config.toml
moe_layers = [0, 1, 2, 3, 4, 5, 6, 7, 8, 9, 10, 11]
routed_scale = 5.66
init_std_router = 0.00837
num_attention_heads = 2
num_key_value_heads = 1
qk_norm = false
attn_scale = 0.0884
tie_word_embeddings = false
init_std_up = 0.0265
optimizer = "muon"
lr_mult_o = 1.5
max_grad_norm = 1.0
doc_mask = true
Below are experts of layer 8 (counted from 0) of a mixture-of-experts language model. Rows are named router (the router's row for the expert), up (a neuron's input weights, with its number) and show model dimensions 96-127. Each number is 128 + 24 x the weight over its row's rms, rounded and kept within 0 to 255. Numbers have three digits each.
Before each expert's rows: "gets" lists some tokens that make up at least twice as much of what it gets as of all text; "comes after" lists some tokens at least twice as common just before its tokens as in all text. This comes from a sample of Wikipedia text that the model never trained on. Tokens count by the router's weight.

# expert 0
gets: " |", ")", ";", "\"", "}", " /"
comes after: "0", "1", "2", "3", "%", "4"
router:113154098153158130113124154147085111138084118131171110128144133129140164164128181135168144177103
up0:116137142133110130093164122141088115119115148061120166141143132157154107119114136094103141132141
up1:101134110156126168109111138119117101106130130097157148120156123132147127118128156124098119097093
up2:141129172181100143105116135150107167131130110117133116105156121137138126159164107149137139126101
up3:163152125122136104094121155135132113111133146131092104144151150151144153149125203145153171082167

# expert 31
gets: "==", " In", " for", " in", "In", "==="
comes after: ".\n\n", ".", " he", " He", " |\n\n", "\n\n"
router:144118139120145092157124137070110129135116143104115146101117133112115138093113114141104118124140
up0:081132158093114164129164089129129119111151136076101146124142129133135112150117138111109135161105
up1:105126192131134153120093108130159112090100134103145088106157158141156161114141110129099120134120
up2:140106156162107119093113117168077096167111092137121125141127136108131153123174127156129116126115
up3:152151088140169129126120139137145144088128162134091135103162110134126139166180175138162145127142

# expert 9
gets: " a", " an", " one", " two", " A", " three"
comes after: " as", " is", "-", " with", " of", " in"
router:129119159150145163116145189150129105138162097106107124110127085114103100076170159078119102128147
up0:124129121138129140116156090120122129079138144080147128145144123139175133150129157085142141138164
up1:132158157145110156112119141132106094082101084123105127091166147132118145113135112137109131130119
up2:156148124119144174114108127159065123151142129135094163085143131133110159118191146133122119127116
up3:158141116143137121095121136151117117146150135130073146136184144158111156175177160150158144096135

# expert 30
gets: " ", " (", "–", "198", "199", "196"
comes after: ",", " in", " January", " October", " November", " May"
router:162125099070081113123119114142154108143132140127142114182135127157137134152140112112116155167131
up0:100088156096129122109143117155135102117150166116101142126154102139171103142136131081118147134132
up1:124101148135138129139082115131149073117097084103117145088147128173154142107118138146106123155079
up2:184103124136121120115128130156134117149143100137095158115161179140106150161165132154132151131098
up3:166126144162145105148107167154123123115139143145088112159129116108128134141139119095135126099144

# expert 11
gets: " ", " |", ")", "|", " |\n", "\n"
comes after: " |", ")", ";", " Title", " Name", " Team"
router:129164103159105158145144158099136097132053105121108110126126143164179140124110175161147137122126
up0:074156128140131129127135122134136099129148125100114157140155121143133118139130142081135104145088
up1:116138162127128144110104120110102102096112112097108173142178138127147136119099159166097126151107
up2:144120158158110139093102152164096098145129122107110169130107147110122148141188142128133107095111
up3:191159127123129121077102148116120142108142129138098134129166122118148121148176167148162144112167

# expert 19
gets: " that", ",", " he", " which", " He", " who"
comes after: ".", ",", " that", " where", " when", " However"
router:091145143126128086147161119111123202141124130145143136106128141115123104156099098124139107102140
up0:084132140094121151125123116116124149112172138088141130146150123134142116158133098084095139146148
up1:127161203129114142139127117148167082096104139092163134118161158150167164126104163122088121144146
up2:143086146172111092095133112183102096159145109109126154115132143111086154111152147156153118110126
up3:167149126159163127139098127116124128085154120136086128145163138139147157144151146132143151107148

# expert 5
gets: "0", "6", "3", "5", "9", "4"
comes after: "201", "200", "202", " ", "199", "198"
router:144121136145089166121142085146092119149123113090150109176140135159130139171163087136114144133105
up0:115133149108113115094136107142099113112148142074123169126152119128155127175130155112134144144111
up1:108130138143148120107112126124097093074150107112110140116136131144147102113132148128080119124089
up2:128106123106132142126119116137089100136131102136108157104130154097156159156173161141152124098127
up3:140109137133160122119128123152138126125160165096093149097179120154122130175184161116104185123142

# expert 23
gets: " S", " D", " P", " M", " K", " B"
comes after: " (", " |", " \"", "-", ":", " Al"
router:098109090114126168166117148141135090157120146140137120105103065154148115126135135164124130139105
up0:139146113110124152108141115136125121095134122087145156135142116133150145142154128094089115145145
up1:120122156141131153161122135130119071115123107074127132073165163118149145146137142125102108115112
up2:154107161149133120117092120173100133122104136107106169121129163113106151175123137142125135143119
up3:166145151149152136135112158124145114105141127119081114125167103126138155181170167120150170106152

# expert 21
gets: " the", " The", "The", "the", "—the", " William"
comes after: " of", " in", " at", " to", " on", " for"
router:105140137141140134077155170153101093161149120111135107094115095100138081110147175082147116134147
up0:152145123114139140113154116158118131112156125069085153142116116150157130121098141112133120142132
up1:120131167130113142123152112112124079109147068087117121090152146141151140128130113151113119135130
up2:126137143160133122092132097167070155149122096131119182104122169130109187131179157153124121101103
up3:156146129124155104134133140130151128139157124114099140138160116144108156146140167166144151123164

# expert 6
gets: "|", "-", " |", "=", " -", "==\n\n"
comes after: " |\n", "\n", ")\n", ".\n", "\n\n", "==\n"
router:129125071140134161128128122140106096134098138136170131149138150109160122146150142179158147138139
up0:090145144148153160113127106117101136109141148090145142135159074156135129127108128112116154100144
up1:104098144124107157099110094112131101143116099087120135119135134146160156112114125140071127126099
up2:126090171183112129123139102136093156167111120110114141089123176126121156167150108166132125126107
up3:167158172155115097107097107175155143164150146135103136123162149116126162198154176124147171106154

# expert 7
gets: " first", "th", " second", " new", "000", " early"
comes after: " the", " ", " a", " his", " The", " an"
router:155095140161135167143126179152095149128145124121094138150160114106088136090171137117122124110152
up0:099146158137147132106147083147097121102129148090150169152163094135164115124116154111109111148112
up1:170109181126146150127091104122143087117129114125120133121159148114141143141129122139095127114126
up2:144114188148163148102088127150088127153146112131125148106146128112147138142152116175138089127102
up3:145175128141131134153122119135128109099138152120104164137176097108131160146159144114133143105137